Weights of a small mixture-of-experts language model, trained from scratch on English Wikipedia: vocabulary 30723.
Below are experts of layer 7 (counted from 0) of a mixture-of-experts language model. Rows are named router (the router's row for the expert), gate (a neuron's input weights, with its number), up (a neuron's input weights, with its number) and show model dimensions 160-191. Each number is 128 + 24 x the weight over its row's rms, rounded and kept within 0 to 255.
After each expert's rows: a language model's description of what the expert responds to. This comes from a sample of Wikipedia text that the model never trained on.

# expert 42
router [150 138  88 140  90  56  96 145 104 114 151  93 146 161 118 151 100 149 105 167 152 112 174 130 123 112 109  85 116 131 140 113]
gate0 [123 112 115 140 127 119 101 153  96 114 141  91 121 144 104 148 155 174 133 114 152 134 111 115 161 153  91 139 151 128 145 132]
up0 [115 126 160 139 155 151 130 125 130 104 178 131  94 134 118 128 163 132 130 110 133 161 142 107 139 100 118 135 147 157 139 130]
gate1 [133  99 123 148  92 172 118 141 101 139 140 124 128 147 121 146 158 139 134 157 135 126 131 135 159 156  80 176 123 127 101 106]
up1 [122 140 124 138 137 166 174 102 165 155 150 133 125 159 111 143 155  87 181  93 168  97 124 127 144 163 133 162  79 136 107 116]
gate2 [118  88 154 154 144 115  83 134 120 120  89 121 132 151 109  89 115 116  94 145 123 132 115 142 152 136  92 166 118 120 148 130]
up2 [139 138 110 115 150  95 122 139 136 202 112 118 112 119 117 155 154 150 120 108 102 135 126 148 121 100 163 111 162 127 161 141]
gate3 [106 101 134 121 138 141 149 177 161 138 143 118 159 141  90 125 114 165 116 131 133  90 137  88 161 134  98 142 142 130 135  92]
up3 [115 145 131 126  93 155  60 121 133 110 115 148 139 130 104 122  94 144 160 125 106 144 146 136 123 141 152 111 131 129 101 148]
gate4 [120 121 161 135 180 139 157 154 131 135 163 135 165 125 163 122 127 102 120 130  90 113 141 110 157 134 105 123  99 157 124 120]
up4 [128 126  90 136  74 104  96 122 114  88 101 128 116 133 100 143 132 103 161 122 164 137 121 158 124  93 152 150 144  65 140 133]
Digits starting list or table rows, episode numbers and years, such as 3 in a draft table, 2. track listings, 197-1.

# expert 27
router [125 140 115 142 103  83  95 133 150  92 148  96 156 153  86 112 119 141 131 134 143 100 148 118 121 156 159 124 119 130 151 127]
gate0 [111 121 152 147  93 115 145  76 104 145 143  95 168 119 158 138  84 103 109 161 131 120 124 155 121 147 123 120 118 154  71 127]
up0 [138 151 108 149 140 123  76 133 109 117 101 120 123 130 116  95 165 138 139 117 129 167 143 145 154 149  84 129 132 103 173 145]
gate1 [143 155 131 159 131 116 122 141 124 131 131 123 108 133  54 144  82 141 155 139 123  67 158 132 120 119 100 148 156 138 144 113]
up1 [161 102 148 138 113 135 124  93 127 148 128 122 144 152 157  92 209 165 119 120 130 151 117 117 132 111 138 113 106 126 143 128]
gate2 [131 155 124 140 111 124 115 177 128 125 100 122 147 158 137 135  88 109 164  96 132 147 107 116 166 131 168 147 126 128  90 142]
up2 [108  81 122 124 161 147 152 101 135 130 146 136 127 105 147 130 164 119 102 147 129  98 125 123 112 140 114 111 167 144 156 142]
gate3 [157 129  89 129 119 115 165 114 119  95 111 122 153 125 131 165 101 143 110 163 145 120 112 173  67 160 126 120 101 101 113 146]
up3 [103 117 111 161 169 102  89 127 120 144 119 123 141 189 122  95 183 135 130  99 156 120 128  66 117 137  90 109 124 160 164 139]
gate4 [130 125 112 121  90 110 137 123 120  74 101 136 124 149 122 141 178 143 143 146 115 111 125 141 132 175 141 133 130 123 114 109]
up4 [123 140 139 142 117 126 148 135 147 118 163 110 119 145 142 133 168 113 139 162  82 154 116 109  97 189 112 140 158 122 128 139]
Tokens right before or inside dates: on, On, until, the space after a month name, and en dashes in date ranges like July 27 – August.

# expert 37
router [111 120 144 112 128  94 120 147 194 118 119 122 128 158 108 110 147 153 100 158 153 128 149 145 105 126 136 143  88 106 161 108]
gate0 [152 161 113 118 115  72 122  93 117 157 101 110 153 162 123 129 156 103  80 155 133 158 138 136 128 136 135 139 100 145 130 110]
up0 [124 124 115 110 142 181 126 133 123 107 164 135 143 102  98  91  99 148 137 136 137  94 107 146 119 135 136 112 128 129  83 157]
gate1 [118 101 154 134 110 123 162 142 154 145 116 138 130 174 138 121 122 136 116 151 138 132 123 130 111 185 156 113 171  88 117 135]
up1 [128 143 182 137 133 142  95 119 134 115 165 110 109 130 107 146 147 152 118 139 111 140 126 109  87 113 118 120  92 131 138 108]
gate2 [136 181 110 130 149  63 101 121 135  78 142 135 102  99 128 124  82 105 127 105 114 121 156 128 171 130 149 149  98 101 156 117]
up2 [100 153 178 123 151 130 127 107 125 124 137 148 143 147 129 111  97 137 116 177 153 128 182 142 136 170 137 153  93  95 168 102]
gate3 [164 120 170 129 158 108 161 137 147 121 113 149 122 159 103 110  85 128 133 117 110 106 153 101 113 101 176 152  94 129 155 125]
up3 [133 117 138  93 128 105 140 112 131 116 122 115 157 130  87 145 107 128 147 120 122  99 183 133 147 126 166 124 153 133 115 113]
gate4 [123 102 123 136 110 124 130 147 140 157 121 129 111 126 102 142 119 108  90 147 128 154 141 160 129  91  97 118  37 123 131 138]
up4 [133 160 145 129 122 138 146 117 160 111  72 117 102 125 131 145 151 149 138  96 137 152 104 114  80 134 116 123 101 125 189 120]
Opening brackets before figures, dates, clubs or places, especially in climate tables, unit conversions and roster tables, as in (20 km²).

# expert 8
router [133 172 131 102 113 103  78 142 108 109 149 151 114 203 102 117 141 174 133 181 114 129 167 115  94 133 104 103 129 101 158 103]
gate0 [154 101 109 148  96 139 142 128 135 166 157 104  89 168 100  80 151 168 145 129  97  76 133 127 120 135  98 109 127 114 133 128]
up0 [ 48  86 136 123 130 139 163 153 121  98  71 152 153 115 162 156 116 128 117 195 149 102 141 144  80 178 175 149 139 137  86 114]
gate1 [143 111  98 129 132 181 100  98 153 163  96 112 161 168 147 125 152 151 124 120 106 139 122 124 139 167 166 143 142 116  74 124]
up1 [127 135 125 134 113  77 125 164 134 158 131 112 141 142 126 118 121 153 135 117 106  97  93 115 147 136 166 131 103 138 127 167]
gate2 [114 128 134 123 148 103 119 121 135 151 112 126 106 172 106 110 122 166 116 159 137  87 157 130 111 137 152  90  97 122 137 169]
up2 [140 140 122 132 134 148 128 160 134 125 151 130 164  94 141 145 115  84 126 103 128 137 115 133 155 103 118 139 197 154 130  94]
gate3 [172 142 134 131 114 129 113 136 156 105 124 148  94 120 161  98 129 162 144 155 136 146 105 140 120 153 127 143 139  72 152 120]
up3 [123 100 147 137 126 110 155 113 135 139 119 127 113 127 104 116  99 133  82 116 119  94 131  96  93 157 144 122 115 153 136 137]
gate4 [110 126 116 139 142 169 123  98 169 143 174  88 127 106 110 100 167 100 137 158 127 116 123 136 136 156 173 111 145 161 143 115]
up4 [137 130 122 118 111 141 118 138 100 100 101 148  77 146 118 168 108 151 138  99 110 144 135 109 138 153 122 143 128 101 147 149]
First pieces of verbs and adjectives built on prefixes like re-, dis-, mis- and ex- in narrative prose, such as cr(acked), dep(osed), repe(aled).

# expert 55
router [150 130  88  91 113 113 122 151 110 109 140 122 120 156 117 133 173 180 137 133 124 103 164 130 128 103 142 128 128 134 187 125]
gate0 [149 124 142 100 152  93 124 116 110 111 136 196 119 135 152  96 138 159 101 118  91 116 127  96 131 140 125 156 125 145 166 113]
up0 [154 120 128 139 134 140 125 145 126 123  90 112 157 124  96 110 117  96 187 153 143  93 108 122 137 103 137 150 110 131 140 149]
gate1 [136 144 137 138  88 126 145 135  97 109 138 164 104 111 152  85 167 146 131 126 131 123 136 117 160 147 194 120 115 140 138 138]
up1 [112 132 121  90 141  65 129  88  92 153 179 106 137 137 111 135 104 178 136 146 131 119 107 122 129 193 128  89 140 122 130 152]
gate2 [145 147 120 134 128 137 130 154 130 137 110 162 102 148  98 148 140 102 143 122  97 103 120 132 164 137 110 164 117 128 179 145]
up2 [160 119 120 147 124  93 141  94 135 100 174 106 121 160 108 122 129 133 107 132 161 110 128 120 143 149 124 116 122 133 141 148]
gate3 [122 158 111 153 172 165 143 125 138 113 126 122 113  92 143 150 117 126 138 132 146 102  93 133 146 134 103  73 111 143 145 127]
up3 [119 144  97 154 143  98 111 137 160  88 133  98 146 129 116 112 108 106 120 141 152 103 145 127 127 143 157 116 162  94 144 110]
gate4 [175  78 166 132 127  69 145 155 175 110 154 148 140 150 123 184 102 121 144 111 108 180 154 161 151 139 136 106 129 162 141 114]
up4 [123 154 178 142 119 104 145 149 167  91 110 136 142 135 108  34 164 115 158 144 140 143 146 114  90 113 126 159 132 145 133 139]
Cells in election and office tables: party names like Labour, Conservative, Republican, vote numbers, percentages, years, and blank pipe cells.

# expert 60
router [112 118  86 106 128  82 106 114 117 102 125 132 111 170  94 150 133 138 116 129  93 129 124 138  99 131 134 151 135 134 151 129]
gate0 [ 98 170 172 134 149 140 178 101 108 139 128 143 107 131 129 122 148 126 103 143 107 145 162 118 206 120 101 117 135 117 168 126]
up0 [188 106 149 100 126  94  93  95 166 124 153 138 150 167 138  99 127  96 160 108 123 134 141 123 139 144 108 121 111 136 155 136]
gate1 [153 159  89 149 116 139  91 136 113  97 101 141 121 111 127 119 117 172 147 176 135 149 103 105 103 152 125  81 129 140 131 140]
up1 [136 156 155 115 146 136  93 129 137 125 110 155 117 100  97 114  92 156 116 147 101 154 149 106 122 105 136 125 124 117 121 129]
gate2 [101 145 110 146 135 114 133 143 105 171 144 133 142 131 123 157 135 118 148 127 104 125 140 138 124 110 102 143 113 131 140  97]
up2 [142  98 163  94  99 138 133 136  85 112 110 143 158 136 126 120 113 132 136 154 113 108 120  91 126 140 108 149 164 127 116 159]
gate3 [155 131 105  78 110 142  98 126 139 131 148 165 145 169  94 134 141 159 101 109 149 162 119  91 160 151 145  97 142 111 149 123]
up3 [105 134 140 136 126 151 124 136 102 125  86 120  95  93 122 125 129 114  90 152 155  78 134 163 112 142 143 161  67 137 107 127]
gate4 [153 108 139 118 115  80 127 119 108 140 159 114 143 139  99 141 106 127 129 153  98  99 141  91 102 196 185 125 205 117 107 119]
up4 [119 148 155 137 131 158 121 111 147 194  88 186 150 117 137  94 139 102 103 123 160 113 102 161 153 119 101 124  68 114 139 156]
Dashes, plus or minus signs, bullets and small numbers filling table cells and results, such as —, •;, ±, 0.01.

# expert 20
router [ 97 125 121 125 109 122  94 126 146  75 148 179 152 140 132 125 147 157 154 133 123 131 169 139 124 128 111 126  95 120 155  87]
gate0 [121 153  97 119  90  99 126 119  73 102 154 122 146 107 100 148 137 139 123 128 167 122 139  97 143 113 125 116 164 112 121 121]
up0 [156 125 111  80 128 131 122 122  93 104 130 123  92  92  87 120 131 155 111 173 136 132 142 119 119 124 114  84 147 114 144  96]
gate1 [166  96 124 156 109 151  65 110 100 116 117 145 118 130 105 141 118 123 139 143 139 124 143 134 156 108  99 154 146 134 153 117]
up1 [127 115 123 103  98 148 136 125 157  91  77 107 163 103 144 145  93 100 145 164  85 154 117 103 149 132 141 112 134 114 149 141]
gate2 [ 87 102 157 160 126 126 125 125 125 148 160  98 155 136 126 123 117  85 112 136  82  88 116 132 107  90 144  93 137 126 134 123]
up2 [131 128 126 126 173 149 118 128 142 141 130  91 135 111 110 111 120 150 134  92 139 140 142 135 147 136 137 102 121 150 101 130]
gate3 [159 132 143 129 154 136 140 178 152 137 112 104  92 128  91 113  83 102 133 112 117 137 120 128  86 112 123 107 119 138 114 171]
up3 [ 93 115 146 113 114 114 123 127  92 127 148 116 129 152 163  98 142 117  97 142 175 160  99 141 203 134 148 110 156 134 113 120]
gate4 [142 122 127 118 147 113 110 120 127 100 124 124 114 139 150 109 154 174 107 152  85 161 146 126 112 147 100 123 119 123 100 122]
up4 [ 97 175 104 131 109 172 145 140 146 154 168  81 122 126 114 118 137 106 133 124 126  51 121 118 173  90 190 116 120 155 149 151]
Minus signs in goal-difference columns, coordinate digits before ″N, score dashes, and UTC or U pieces, such as −20, 46°08′27, UTC+2.

# expert 24
router [141 153 137 113 116 107  81 160 128 134 122 120  94 160 126 155 101 183 138 188 138 150 115 136 119 162 143 124 118 128 161  94]
gate0 [ 91  85 161 121 152 103 155 110 103 138 134  83 120 129  73 100 115 109 139 109 157  94 114 117 125 135 129  72 153 118 144 143]
up0 [139 116 117 119 113 107 109 108 145 141 169 171 118 156 115 101 108 127 153 141 140 133 135 101 151 136 106 109 136 139  86 126]
gate1 [116 141 143 134 112 111 122  88 137 148 112  91 144 131 116 128 108 122 122  72 168 127 126 142 174 127 106  70 148 170 126 113]
up1 [ 98 106 107 125 107 126 133 135 148 116  87 166 144 116 119 174  84 134 154 196 188 155 135 152 124 142 104 136 108  92 109 143]
gate2 [100 169  90  93 123 178 131 139 121 127 136  76 124 143 133 170 120 134 121 139 127 108 145 112 127 130 120 121 148 143 118 139]
up2 [112 171 123 106 140 149 124 126 111 141 138 122  91 112 104 148 132 121 115 119 119  90 132 150 156 120 126 125 114 103  94 136]
gate3 [131 118 127  48 170  76  94 160 110 133 147 100 126 156 138 131 139  96 119 114 129  63 126 155 105 153 128 158 111 105 129 123]
up3 [ 98 177 109  98 141 135 155 128  90 130 145 111 129 159 117 137 146 149 121 154 115 113 145 143 135 102 141 152 147 127 103 158]
gate4 [138 130  89 150 135 160 146 125  87  98 124 106 173 147  90 150 126 169 134 132 114 108 123  80 140 134  98 136 117 156 170 119]
up4 [181 156 135 113 126 126 111 150 116 142 128 130  89 131 141 157 100 117 152 101 141 136 116  89 120 142 139 151 106 103 142 107]
Ordinal and superlative words after the, especially in sports seasons and rounds, such as first, third, largest, final, 4th.